From a checkpoint of a small mixture-of-experts model trained on Wikipedia: 10 layers, 64 experts in each of 10 layers.
Below are experts of layer 7 (counted from 0) of a mixture-of-experts language model. Rows are named router (the router's row for the expert), gate (a neuron's input weights, with its number), up (a neuron's input weights, with its number), down (a neuron's output weights, with its number) and show model dimensions 80-119. Each number is 128 + 32 x the weight over its row's rms, rounded and kept within 0 to 255. Numbers have three digits each.
After each expert's rows: a language model's description of what the expert responds to. This comes from a sample of Wikipedia text that the model never trained on.

# expert 57
router:099122096138198170160098177092111137100141207134165147159089153164082123160170146062128126136146144126091170122142178174
gate0:106148166079135142120174152110060116103139113131080109136157154151093060158090111104100110120175136068082138122146213120
up0:100169235123125125181170170142119099131118111061148079128155101110059097163176138143161126109123141112112112168117148167
down0:120129195136120146155091123187130127126157157110133112111097105125184090074122112141160116153112101189104136106129215139
gate1:094140104139071165119111106167142097112110109092118142105143148150087141086160075068154118123156153116119109079087076141
up1:144122109115129105118169092166139152152110068177129139074118088160112127132133089161160131137084115113148090123159123111
down1:125116167112159117197132192126168068113135060164175153086128129137100121203137087111130137143065126125192094133111142123
gate2:149071150137119177102089096167122155192131102105156116133172142097057061131079079133138115079076127107173092166120142140
up2:044169094143173200197136091147124114130110093120139119157105198142115059101123129098109108120187130116123130135155173124
down2:127163135101082161138133093121106060102101104151130153179118148076112082107127129121181121136106099114116067141151132141
gate3:083087117159143170099146114069088103174145141087092097168082162126134092122147122141143129205165169114149140104095095168
up3:102120112175092124071086143125109087125163150156137165111063165175180090134084137151157160154159118089102152093086089083
down3:070161112116094118047205128105097122141111113141111155137141106107094072107159126158135180163133105140171149129119106099
gate4:129142128151134195166092132144130129091121082072098061117134102148164054141163154095191161166118154094169127098154122138
up4:146154131133102129099199109138148125146120108109112160145060088138082149155137126203135146145153199102111092158100115177
down4:155060190149166167128142192120140177113150118110105147121104143099130139105119147191119146145116123144129140143083156144
gate5:036097131142132143148170122103123214151130142104187096164161095152147088145140098091087156131157142210108159095163101125
up5:093141106168068177186150065077118147119158160120141094125189156105134083126155131147106156147131110179100154150203111148
down5:142121156152135135125148140105138097158130052073100102100118112113163135147157116130136160125160168115184122185179150132
gate6:137143127145125109187162135119122122161120125159116109121079095086089133172128107104132073142162070155185114117115095149
up6:104107163148103115164154105136193100163130108142188074085063125150158129130134119076131097135106159120134144141117144154
down6:135113110162129111090172172112140143109172163154108114094097143089094079119092130119136072120160167129114097141119147035
What it handles: Name-start syllables with r. Opening syllables of proper names and rare words, often containing r, such as Kar(uma), Mer(ín), Tra(cer), Par, Bur(ial).

# expert 22
router:154133161099173131169091127082114196093159143168087121134091140117078143203101156112126166158131138143079109100139107161
gate2:099143144130137086172135131131149184082169131175134127145172096095135095115125124080165109122152092122136182096083058122
up2:176094131126145126137125110108092126085085144115125191113153075096152173135071097141115118137179137144076084153122132138
down2:102103145140097120138077107122130148096043114143129150118137149190155128144154057192110101175152102148082088138143088148
gate3:086112112126098131195121124117119126105163165171126099157187076133158095133064085138125186153144172204130106126104149177
up3:130130135143126137111161097066104087127211078147066092127180084139167112104063106171109133086156107124062128186136170134
down3:080162169128088094136091098118150070124143183130137133130115172132159148107151113165120176114141135112174092140178207090
gate4:113143112125141080096102163121152137133126085124125138129116133096153155144184151155134202108182152097186084126107083158
up4:071089151157076147146125081144105081103141161104127133069193081146156135153112098055101130094127149126146144146096219141
down4:162138141064094109118101073078134165150159116137122077119117127123155118142110090148159176151099187132118138143175101166
gate5:148095119142093150169094132119056186119142109123128123091109104158077123110178130144095140083090168175084165097157102146
up5:135128133130206111128107124155132048130103096134087087176148127088173093092180058101154204142184135104199117153096158168
down5:171150162087162194108116116111034143122127133104110129098129133111109179147093161131092111109066205101081125106193104131
gate6:062157109143160079132088199136149163199107145145154149249110146109107117134097099171139096103161130117156137136122130090
up6:099169154139082144075162123112190171121113121156093123123146108110122116136079153188160121124190114091129147075075186122
down6:159089126081062097102086079125125141136114121197145093103100111138175145143133096160056058145090131117122102123066173149
gate7:108122154069041156148112144118151199125154149081114129156151167130158143068079125165097130094132127122162139109155081095
up7:113167125098076152100122122167122081116128100212159156134178137090131150089192192123112102125114088163167105124118144086
down7:180141195115153123100059142127120251118153124115138122095161086119123117111111111160126060143184128099171139172148076132
gate8:112124167177142089101104148102162149102160157139144101192097157132119136104138107138110086205168158089156102073130169142
up8:140144139222191129109068122128118159092115126161131157105101083186148074148059116085134201158110144070096072156048153098
down8:051110148137148139133147133062107129086148124103141164101157160153120118166109106178096164111039152110175126164145073096
What it handles: Action verbs and gerunds. Main verbs, often after "to" or a subject, and -ing or -ed verb endings, such as give, bring, taking, ignored.

# expert 4
router:149158129142169124160143140127097083069172189105127166133092183142055157142160125117112129107165108139085195109149149148
gate0:130132134109100133131150097081034073112099137066151118137171137197131128135065118183154078174107159137106160125151149136
up0:127151153163114167133084117106208136187114114095110162065093103134139135081164186119182158096122139122145100109115168089
down0:153173101144121144186142190157118110140142104132155160129092161084150183209155191148178112131158143114101114118115125127
gate1:142128129044111173128119136167147115115115123122147124094135112104118063173135124137137139085151088138165179135122090134
up1:089098172175041163061134104143193116141115115108094143129117154114085145139117086115095127151057170132099122149145182077
down1:114170088205104121110164109167089153126124154119080127138109153150068109133166078178077172162096155181110111132111129136
gate2:133119100143111103153139146101129089073144123100180122106154161139083096180167124104101140083116059126178156109113177162
up2:077125129192088172084139131193161160151109105189085185114105150156168134108111087128119131169135166107116090148168089139
down2:112111161224115153182116158128090107156097164147095108121147138094095146060106113173085094158105130124127110134143069104
gate3:178081167130099138150123140096130109108105176166098111167136090113104090068085121166141248102128113130154189079135098152
up3:115124131173114105073091100098166161109138114118115166108120149092140127108152147144115126076151131109070094155148081138
down3:149128162141212090170167079147105134132108123163129130110121163108126131150185104162114126139167118145159149135125192148
gate4:158149119086121094062074113114106165134184201133115171114111118175100114175130120173121122112130113116135141140164161131
up4:160152096160158112102153139106150111182085148146098146139114115093111113140080141153152166158102103146063139110126055139
down4:050123108128130164136110163136217166148133164087100169132104124156083095134174159165106154177142141123117119198102155163
gate5:138127137130145124099157172109144113118149171113151156079083137147147152140136167124089124099138135179133168096142187184
up5:086120119129111081155137171149150093077091133170145109142156125116115082113101102157115104128170125115140136135117119125
down5:177137115139145148162115177081135138185204170197176098100116123102141125087051108067136127147119133111130178107066163136
gate6:120119154094159177124135095135146108151137131113063110130117118140103126158108144150122115122160130155121098139105127164
up6:118185076118069143113128089081157141160119159067099095138125125140100120151127110109149084110116169133069099139132104099
down6:108184170154119132087161130120111134190121103112158207188123115089114102172120094210099107133114080132147110125162142104
What it handles: Personal first names. Given names or their word-piece continuations before a surname in lists, credits and tables, such as Robert, Nancy, Judith.

# expert 42
router:128117136107113154135131160099067133070193126174169126122095184151112136184176174103182150127133101145121141116152146164
gate0:158120171130063089095204197118132147139142128125112182142148080096135085105137141105191111102108184167163074140163164162
up0:076133161140049149156138150151112135158110111106136134143136099115172114119135140183129109120161190111103218179193115118
down0:147148144108084161097124146164132127111141086135105126146130107125121061130103161132067119121138103169156096110176090121
gate1:100097135095091187135106135185073172096181073138117097115092165135105138179120116126139126111218129146119119107096087142
up1:093132067123103179103096087178109186131176107126151069130093181122083180157093133114160151049104133154149129153114130158
down1:153100143126105111099109132181176112124150136083141129093210123069057106114086130166137149071171113127152101151175133150
gate2:074103156110111142114143198074125124068153157128116100114131109135115146128132181118112116156205112107094189130132148124
up2:072083155081051160137135135130054122102179197111128132112097082144132123151132133107084173122139110187154135124144173122
down2:106103174170153144052143101129141157142083124160058156160070108126113107126117100215160126167136171148076126132137114143
gate3:040101106099115130123109180156112135129158134138137116142148142109156119167160117116135131109132162208130080097147147167
up3:147117117134047110127157166104115117133166064161167131141119052119172104126130153072129147123084114164236120082209120102
down3:129113136112121162084087079107095105162074144108093161153207129135104152102195123100116145123116126060099091123211124154
gate4:156100159133080132080105219166100099125096096146060182146112155120190136128114155112137150122127137099121144125158099145
up4:119151123148129114082138086065095136116139128131145123102144174206107103146144077111128168133150151117067124100091087161
down4:101127106126146145174082156151111142132136106164157127146117116075143153078131086128101123112174099141113165101140086123
gate5:082115105130178153159091159131122149090121186143053150076097075164119146089156155136166150114154161156158149113082130153
up5:171165179112083135099190162142171154184088140074212149187147163097089118094123083097144112059103095111112115129168090101
down5:153186151079150123122147168078130150093120131186153162118101085138168096138138141185138125117118188093141126127126131140
gate6:051174179131109097172136113168104105137148084192140133105080169094082141105143156143112133082104086114065168115130123127
up6:186128106150129129158103100169181116134107134134099050113142155138113184158187158144103124156128122111138102117145134157
down6:160123122141138141109085153113151095127110103166126158097139136139147184108132104120129117140139167136140124145151181158
What it handles: Given-name beginnings. Opening pieces of first names, often Spanish, Portuguese or European, in lists and rosters: Jul, Alf-onso, And-er, Eliz-ângela.

# expert 25
router:173126132132133167139120121111152115066152133100131155162073224144094092153150157132133149170080190124115165112146154133
gate2:115155088127117117102099113145090171147103137155139150148120127148140075159122162154122152078146167219095154155128173152
up2:127093129123146103150079070143130145139135068147139098117131218105104175134166142111115173170200053122086076121116097086
down2:141168070125164117135094167163172094158136120118144180168113129120084114175095115120203140128123131148185141089057133110
gate3:137129168042152170082171109115064098106129123133084107180163156124066136134144154139113075121148160152096192099124141115
up3:142110185108131201129163080101048177134166142098132156124113077119107131100137088166089117161154166085135198086138153118
down3:093065115119111092107065119160132181102133076115150122130116148146099150103099179132168084141102122120131104145062155122
gate4:142143129147124137125136086091182130120146148150101145173152133121108138160162162105101087108163109157174170100102165134
up4:201125118120123164096159155106117082119180138135112117111134127140105149155084105138159103169092176147132163151117168167
down4:047108115109114130130112145119130114134090152109126105170201153134155173121157145123116163117136101163217143133089132206
gate5:159134120083109123169122121101103109154137108129112157077171127108093082169129142159145125115134130148131150158062133129
up5:145108102176101105099103154162177138168117151137122103151105142145193134150090093049120153101115126116108156107139118096
down5:182163140059145136194103119152093184158157157078099199194082139141123117189092181099110128111123123139083121156107091162
gate6:139090130165167160138086141130136117174165166087187085125108178138102120161118093194230116080151159137121167132139167129
up6:070106124126076129157151109047150133031088119090106097163099083099122158134144116140088120174176134189111155153130145144
down6:087127139123103110104127141129159180134199093109046127168058145166140124101137090089064135150097084112087139118178116144
gate7:102148197158128095097103109149153086154145063139074146069096108121131136153119195178097067077167212132066111116148154101
up7:099183081057151176135111148112129088171073093200132083111131173079122133084169100148201159085125116109182135147156070110
down7:149108138158109094109145082163149105135140143171074124174136135108151154115133168064127095082152074148114116124118108134
gate8:193191143108118148109177145089082112080133065129123099160131113111114062141137107159120191142088151174154137135167090161
up8:148123108170124133176145167171116092106085092138154115115154126186136124133129023175135125109127136132065150084096140145
down8:155114105101126156188144162150130123127108102143147125107084075135110122107103120185121159120087099130104092124135130123
What it handles: Sports and election table headers. Words in section headings and table labels on sports careers and elections, such as Total, Career, Turnout, Cup, league, tournament statistics.

# expert 62
router:111143145126181152143151104108139108126178128123139185172061167162102096144135168077150166117100136168124142112159152119
gate0:184195138132158107113073113207106144068099089134096164144092099154097067132123133157143116111093143148152095149138144126
up0:097111077142154154118118124061104194151121155107113148128160089130153083112142121180131151135114123167176096180091184129
down0:140098095140082147140151112084083113127099116128109115180135138135151133078117113104139151159115177144129169150130074171
gate1:124158157125077152080161166082081086109162077141106143114049118102138139168174148187115107084134100147190106160152115134
up1:152079063094173119186122121132161191148097129138179116119145124125158071074115135087134137112071112131129163129157171144
down1:114120100102165120156141131134193074105143165180130094097152083107148148148105132136129153056128192101174141105096144131
gate2:144073134095137137137141160173173151189128157125172092128131091141087082142211128103132105164097118140116089135166075121
up2:182075117122139100166160092100120148166132152209131099104116092156159080146098157136181120089132090135109116136105086156
down2:134126129121142209126184139154109170150123188140152134136151148112160103119116170198120129141076072156151043091101125155
gate3:113112138106145155122149157146120106124153088149085193074106122169069093086102125087135073128148160060127149120127145106
up3:187148062123112171126118063185099110160109083107146140144125113115103179144147075085160121105104120082063091165190140104
down3:183123130233102060143135072201083093167140146178117139139139099098124075125177128131079143119052110130155114138077156125
gate4:140080119086144136131165166161101158122113105110093123111085088175183126071163154117122111102208128137118105088127127169
up4:133113101140075082160099123114141095067059132090135141158104120076132083127081120125096154120082095153133146145145123144
down4:168113111174061160119158067119152126107128122116174142150114116103128141152112118144122165174113129057155130168081104166
gate5:089197096139133139115137112141116147080152165109140151155078091178121119150171155175145140118120099136147157127135153136
up5:092177095135122135140154137117119146157095184104144072081095099060140139144145163138116138152119186141134135154078131132
down5:115151114141181082145111141147153133096193158133208111151142108127071124137132173158139148121160139120151154152156103130
gate6:121046166111102167101141153129098107114118148100140092109090123181086049116168147106112176167092156145193086102147111152
up6:159149080118112129160127120156132111136137116138183106098153154126092152121106126110180195060136130175115020098073097086
down6:102084100134117094123138050097105123127085090134131168128119120157137103075115129109156114106128104127168161082121149112
What it handles: Team and Romance-name pieces. Single letters like B in Barcelona B or Zone B, and pieces of Romance or foreign names: da, de, La, Rio.

# expert 36
router:116146169085186153117097167137128145100131148141142129139099127152077103176110161101173092118119134162086177150128162167
gate0:112142118141111134126099140159088098150081127181119100163143093121136009137164083124165086124123115160136165095154132125
up0:123088127152118135123106175081080144153150166115139117053130109125065161161097138134112155102172100123123096091113135205
down0:154157084131135109140141186145115156112158153120139150101123181181139157172125156118161101127117148102131156126078100133
gate1:131123143088118070110145165096169142129139076105089148101127120098135086108113103132127095171112157154070145132186121089
up1:090125089132109110123134187121186154143163127086128107097138118202131154123146139159159131130155114135137142144207109096
down1:171187152060081132160102142140124127165138107152130148085087107144103092146077150097138131173126114120063167131183084156
gate2:088136109168194116149161149119155079143122109136209190147096109149171159136101165134163127091168155125096109157151142116
up2:116123127158107137154070104179136105148136154156128200143121099063157087135055132158085114085117072088156098113155126115
down2:153171126141069110132123124154149102122132129178182099112095081128146115117127145116076155141094192165122170084087144149
gate3:211190141171197146092072168159125145074075154085134119155085106109115067098147106191135072159179189166138109098112174108
up3:180136113169061114045114119142095094153124152203154139076126147134118146103074091116099151118113135141127083098169106101
down3:106138076109096162177156110093182126103150064123124070109133171099154100131145180092126184147158074140152146143100102101
gate4:114131201111191120093084167160125129111140113162094127151097064120168134183135132152114152141096139107126106178160118175
up4:109102166169237161046126160152146117136136140155139141152100128120093184162108128176091164106085117148147125142103161152
down4:162147053114143125050114107142078080118113114130146083097113128087116112157161098169140154152147121130136097159143157109
gate5:107095159124106142053153136079165165144109163119054116171160134128120129087161116121106122106116093129146122134136115175
up5:142073118128128165162095089202136163179096165117130195130099152177082153107092153105182146129099087178083130067133151083
down5:096169146068112100176144149113148080121175119123139148185155129070115151175084082145134096137096188106096117196134151166
gate6:120199126138181115158132187114109174122145105142092155074135139148106121147134141108142058130098159168154127105103122140
up6:151105114139163104123149157097095127141096113110119112133199153160128128170139134144150150145116081101112114164096125131
down6:155062125068115089114146169156122120084118127182130114142162129137148060135111100133150118093155141166097129137122093095
What it handles: Mid-word consonant fragments. Short word-internal pieces after an initial letter or two, such as sk-et-ch, t-um-or, S-qu-irrel, pr-ay.

# expert 5
router:128141146134159156154092109079109170050155133158133125154099170188122090157149159087105156185094126114085117107120143142
gate2:142121124123162114156126111099124091164045126114100113087118130170082154089144147125103131180134111107128110098119114138
up2:126092103038153149138088141095105086122128146138134099071152109127123137096161173082135117103129137150174166089104154150
down2:121135130146131120121148105132196117186137149099136132187148144091149127102121156156118178138173112112076133132148118156
gate3:144105074100203162109071099148124132128155138063127153163088077142122087146115083074117127146110120107072152106138151115
up3:074112084185101096123139129136106129164095163116146147085097071106185145102075109100150117148154175169140111155102099153
down3:139147164182115055174098157069135072132197134179176130145112090103117054234122135075162120101126141129140101184129118127
gate4:155137167151159158120099138141175078146175076142121156080106177126091126120107166104093104215107255125131070082180119124
up4:126112105089093054114145161125147130115177200135111145106117150121164096055130140122096101153090149152129121124128118120
down4:146160125066142084094085105172102129183156096111183165136136133033132141110125180144066192185105117193191096097123136142
gate5:151094111151143112149158107093153109095184090162169147105097187164133132151177158129156170167122110126126107152192099126
up5:139070144082173121126130114162147099207156129141094170132095169115111127199104109184133137143173176136175068109067147110
down5:139150144151122096086126165135102081136119072103128086072135095121178149068156145159087149117080150084176094093084129114
gate6:069184118150128174136200117154125173077120149159134143141126088155116109079134124124159132140136103124111150118122128121
up6:173176126147109109106083147169121096144140135137128093117062143134111123090145131083084099103139215115101162193169109145
down6:174085132183105102161118106121103086080121151130091114154144136077143134087099089199112170136155203072163132091115112115
gate7:145195167118149147087081154103092109124165128131134127145133072199126172108129162111138131090089128174142105106086162136
up7:134145188112114178097131137205170071094131132128095137146204130142161127113154132092177167157073059152177051140095124131
down7:069152157173113168110164123155176066116069138119157080180155089106086144095080179184141147144092167115151090197113120146
gate8:128092141145156131136178138109154116159134093103126042173115110159136127166116119110144097169107178123154128079159160123
up8:185140155083163156085111144170124119143115138142085134163148104155114175112160093131141116101060164173143204158143156183
down8:108092126124145135131103121112135136113096162161142110035150112156119134154100109177164136072162157127075145085148094144
What it handles: Common concrete/action nouns. Common English noun stems after articles or possessives, often continuing with suffixes: help, concern, bomb(ing), line, land, over(head), ship(ment).

# expert 2
router:129140154138177165107115107091116184072183168115118193151097159156094102097121132132100140131135116173088205132167134159
gate2:191110173148139144093106194148112107116105098110128132142058177142129144139052189099134122146150192187165158081100106090
up2:134140120115073082151141139145099109136214134144087086153141085117141122120191127110095126066118102129148107159057113129
down2:151102174148116105122156122167182193138102119090110124165144122069132117106126196128161173162104083066136133115157127159
gate3:138099117095094200178099147115115152154123178140045116146080090168116059147157101124155103113124175177144084180195129140
up3:179207140121148093159038126168176130185173121102144098089158136086126093183164132108135161104112107124117113132086104119
down3:134144159077080124097118067176132128101101075140215135140155044187107166061122140121136139106120173146143136169119128103
gate4:073124113113147112163150155136155086105114134143163173122135112172171087085114172186136139089074139171083136143148064128
up4:115108168095068155133163169083108109138140071129121115175142123165116068148144179169172082070066142127121099127139171160
down4:134133108084104133152101137101145102176171079118199108148101095129125116165193133127168106148102136122099114082116063119
gate5:104120156151142162112112198101115107133142169086123093097074135124148105090145140130181122114119139117109133120140079123
up5:116154153123113138133149154117141120112106142174158111149145102201112164074136109063106103190065159100154080154107103107
down5:169147166123086111147146192082091136090134118138143141153161110095150089179148091087153154140208104151143131114111124159
gate6:133102107135128126130110133148144190172099139078120139182094103155122226133127186178168123193175180093130133124126099121
up6:116124124135111088191152125077172188122135139145153115102118121180116127117140186143140122164082121099094105126126135172
down6:128142125178066157113149058113155047155103128111134139110154089102136143118098100207145181139088104109145114194143129089
gate7:055103122128131126111145129125151099113116112099167185091102139143136167155091150130151167164099091146091150122139133136
up7:079051102145123165135111165113140121190097134149211177156133175136137126178119142157167114169099061112083162110056108165
down7:087109143092106098154082138126140127159126078159128158130122143162164072126170173120153106111175114097141112172119099110
gate8:115131093065206130138128171148082172105104205138175192214090107147087135116143145104111133081137084146146119135125129166
up8:133103166200111157109117095113107126123119105130150161126110177137199111152112135126156139134114142153109141123112027156
down8:130141177135108082119137147088118139062130115078101146126143145181171197130121126139154101095120139112150132140140128173
What it handles: Place-name endings. Final word pieces of place and street names, such as -ville, -ington, -burg, -shire, and words like Street, Creek, Avenue.

# expert 6
router:170112165125199118177122094096097088081169127110118180155120183130092095172147152100141096110114125125151182131200187140
gate0:204089128118128090141162072152133166141089143115105101115150178146119125171142155106128115126160143073118179151128107120
up0:142170141122104146106152137106075090169123116122118142163106081148112101147138132132118156129191139075098134199184169166
down0:139086152120122205080128139131093124121118113079140112083146119108077129142121152104090195111189097129082101112115133138
gate1:127067129148142151164120091110074133086099075103095136130139143128144137152108101173138072090145153126132088108098105087
up1:127162126122208108097119160120099200166143126099138165153140129075141145194088126089098105113138153121116084178111124141
down1:132141097139120110146096105130159133161178110122164129169118129110074083160133115127085144115119140216075131167122101139
gate2:205118172135214162133087100093087052110137166121118131182088087147128109110127119098091110118078113191096136200137124147
up2:098108150120092103108134173151173163149068118145121164098092140121117151135143138156192126139162136097104195112103092164
down2:166083170169051141137164153208127162167083173095090126092119104099100115095170096151147089125103094113145138144104122101
gate3:131097154125145104124131133137169154102159110168067126122113221106159130109183144129112098132136142126150152131126152072
up3:102138150101171128115096151112164191155125101117096122073160163074127175134172113158136112159136163086111160090165107102
down3:113099082105180114130077106121088196155140129133159125170168164061096085150134092117108174160161124095122153136080165138
gate4:159150152094101108166087112163087145070146116076141119166137104109159160182101143162104147141148122171172063220106119146
up4:106182189056184149174083145148127084182106154199137158099201120156149127094122117127129099135108150162072145086161146099
down4:155117119135156089151116106132087119150152055123071171069117142154139116140100132127085108152117095095079191120146126126
gate5:072097109198164147082085123122098104079099118129079171132088148073140083182157126099141161066111167163089149190147081102
up5:110158121148136122125125026133125164104172133155147119129198146106144049127183095093100083125206146129143149101178098174
down5:120172153119068089090209101157037106134114140163166124069167126138116108139154078117119158140131135143103156057127157135
gate6:098086141110126083167075161101156133087171132147109108137151169095090144153142060128119113148113165114203092171104145172
up6:099080159103102096105118163153140155082201155131156140151129163107083161186131133129147142152145106163116112140184142188
down6:152116140106088089194098131110105146172137099127117126157104183174147133141146095075082123081140116152122118125056087104
What it handles: Nationality and institution adjectives. Adjectives and first words of organization or place names, such as American Medical Association, Major League, British, National, North Carolina.

# expert 23
router:174175183095153130152131151089111135093118145102127158190108166144089080093167153113164127109119125123094190095088137143
gate0:171148157142144128122105173123127157166171125101137163092080188102129159142172118076151074118101133121157128052138124123
up0:179117134153089091141125126131096184143099117105107169159099152146054149098128169154165099153053142187074197143106124090
down0:120130180165153104121130149079136170108109113119103138125184141128163116137138076100185116193143095156082114162143106124
gate1:107098102096162137122136155140118149137147138179094180140094110177105130119100162185110118151130126075076116186118124129
up1:147132113058134157138076133082124141156193216132112153161138129113080076126085181167088116176111070131134160182141063186
down1:112122112074062187168118155078130083161147149107115144089164117184136170116083136112124104192119135140130094105134109181
gate2:144100084113174179154084127091083111109096160101093101145121073137112145131101125136155150097140128125105133144131157154
up2:092118130139101158172189094101122142138082060148079148090172130113129112176148117106064137200150141086199105131192133142
down2:150157146076119125134112108148149116098131151113169117089073152103134194043170163144154150147144081111153192107147120070
gate3:159098096126109066134097133114071122140118154117160134122061062122133129133183088118124176111147101096108079148091186089
up3:101133106109132129147107153114163192171119196091154096115129080129125100113157108100166154154110152119107170117105128095
down3:169123061113116132169072189119106081162103095129123114119182145139101117074106170043163136123168110126156141187196143104
gate4:182118151096158095144096124149124138111142130149168141171104140130146122128108119135124148108079156124151100104042105169
up4:062149127142129160150130146130076184126155149097085129104142129145071093086143052163115085143110163121083125173075134107
down4:188137147137171124127136143149199119085121094127096134151150133111111117120113087137086150135117094117130160089128143104
gate5:146134124150149126116115149119136122144094078120079214175187129096134098138159158198129126094087165098133133151105158157
up5:119114173127124076133159133107171083103118190164157103079134155165156110104074180075126117118096099104089091095144164054
down5:099067114116153200112116138094116125136126172109111181152101166174131066130138085090123091166121160086066106044097084150
gate6:110192086099158198196122154113133095151117107090110154092054152173164156063129094149103115070195141135054132105016095147
up6:089089138154154101102165146152159164096130120158188125144180179168115146038141163101137098109137148123106157118145120117
down6:122208125126145117056151112074128123133154090072070179074127109174117141121148121174103102104082133131107156117127110095
What it handles: Capitalized word-initial letters. Opening capital letter or prefix of a word, often after heading marks or quotes: E(ducation), E(urope), U(-20), I(CTC), inter, pre, con, re.

# expert 63
router:087140164180137118164097117107133049140130132148146154108116141168123139193179137117107125163075150148100134130137146164
gate2:123110179124100108105150106099135144131091122149191115152140125212154100125190164146126121179095154156146150071114117164
up2:134101166065108144091151209154146107101052156090128117141133103059081139134165132167221110155118102154145141099124122099
down2:166134127173148182090081105096210131133168082107117137144157102131167135129115100091115169107144088208095139145134182087
gate3:128100126124138189132087134160115089122097122090111106149162111139164155095156136129159116124183120137147112141131130051
up3:123138106158111107104140138137111136143125121146151119171052167116121090156155114126181145127077117069110167097063128155
down3:133133143197112105116076129113129152119180165168174149147090197142100110091113151152105127151176092087153133145106044174
gate4:132132106150115191122107154125080039124160133140126196135099120186125080125126167168190055171165165134154132098162143102
up4:121101167157140093163132146129082170112130084142168174081128127094154185115150090051095210108134071104111169116105149152
down4:156111140101143121099153123128093149112133110081163087169134143090125115107091177082123130086104109124129151121177128128
gate5:095109081069192128090116096140093162158114122151129164111143126129162156110154180145103157117156189157055108094149120109
up5:119148163112134150097109111104098078152114095097095123151176139145172158104204146118098117089154168154072159146119124149
down5:137171154218116163166149144104070140098102176122138119149124151145116160109153182072150132111134133067196109140139083147
gate6:058162114142158121137092150100153136162079134134083109113115133151151184134163157088113131153172127122118108068116128131
up6:065088183181123115150146092108140130135113164143097209110140103061111089157082165147182105111102176108176155150112151115
down6:098080120125093104202140111112078087117090156141138111159150155136123111096151146116116142174114101143112138089177126159
gate7:189160140078122117103069101159168088145148109123086127177191153088202161155168156148140070083111108147136147163154167113
up7:179201130141190122115138099171087155094095155134103114150095148108167176140126132173120181160143138182159129171079105118
down7:086145123105059172136126163186118126170124126168131170170139151135116147136120118133134074139097153126120088133184130111
gate8:109123141154102141087082163151115136103054132103082068109134152077106114084113092137166115108107125127120135146159141075
up8:154130162074112141141062138141127116071068149088129087110139089131175131131164195137100162121127158102084099101056128107
down8:102076154158114169126113069113106123116133160093191131117146105124100082122113151155148140104188138141082172143109109125
What it handles: Past participles after be. Past participles and verbs following was/is/were/been, such as founded, described, located, served, intended, and -ed endings.

# expert 43
router:140124151167178120184134102102087138115168121098144179157091186136115097152103126093131137167133114128108193132088160157
gate0:155107151123124073164105140147106066099148133140137102145144131153139119110154100178133101095124118186112126077092080166
up0:119160063104133176096186181097092064093122115127068109092101101171146116114114115147123194136068147066134050145086101076
down0:146112097135090120076123116141127099185121201099179133068104154138132133151194177132131141102134174109146112111104180117
gate1:153076147141181146100133134125044185089162150098137144116106084084158106122123194059209123100138106181090173118133129187
up1:108105157096116144115056129147132144203167145136152146176122143091128093186132143060143111125162138130130151129040118186
down1:131140091125159126117129163129101093108049086100126130109168124129134170114114143168207219147157138092171120095138128147
gate2:193146171112166153213068088124082101108142059088100103120156135046140145138103102151128122144172122101100153165109199142
up2:106131159062165128200165180137094113110116103087174089090117139138168181146152151106159128148126122179096096136081156177
down2:138139106176134131148082159105082145117058096130157069134105086095080134101128093128154163193195118097114143110101155143
gate3:178128069193175109185115102112123073154145077113166123134053154074097164100112133126146153055165174097124088123152106153
up3:072112108166123125066146110140139095122158126176129149145071129044149142181095143156130156106147129209105156112111185057
down3:113160171115120108093150095096210150208097127154095104180138109130141118069135136126129162127080114114147109147114159102
gate4:143185119167101109088115115169113099097134161107108109186118179153113152191128163098108087133121183122171098114062138114
up4:103165128152136169040077158181152107175158120119140135135193111141149150156205122161128094129144159157193124177096093202
down4:136138152115133125076114135143166116168120152144136180158145144149117076116074130066215122182110116166097135149143109135
gate5:120147132131151130147131111113089094153135126177134105156113116126191131115159142131129094140130125157117129112161151091
up5:115123112037153123106157196130119058188136122068126076119130148130151209081138099150156158134129124158163228112118122132
down5:128178125126113102121147073171146080117169066129079104163131130108160176118091161160167070125209101107135154084136094155
gate6:152111119165061137226089065140155088109161169115134138103146202139117190110093120098185139158157085132200193142145119218
up6:116111153157109117058135111189123103086096197104124075140098205102098100124157093146187127125137109144091104136111188093
down6:108165210153063137139119141122129126067118117113131135093172155095123131123183125103089132132065148110164092129162120049
What it handles: Attributive adjectives. Adjectives and adjective endings after a, the or an, before a noun, such as original, new, modern, cultural, unique, extensive, ritualistic.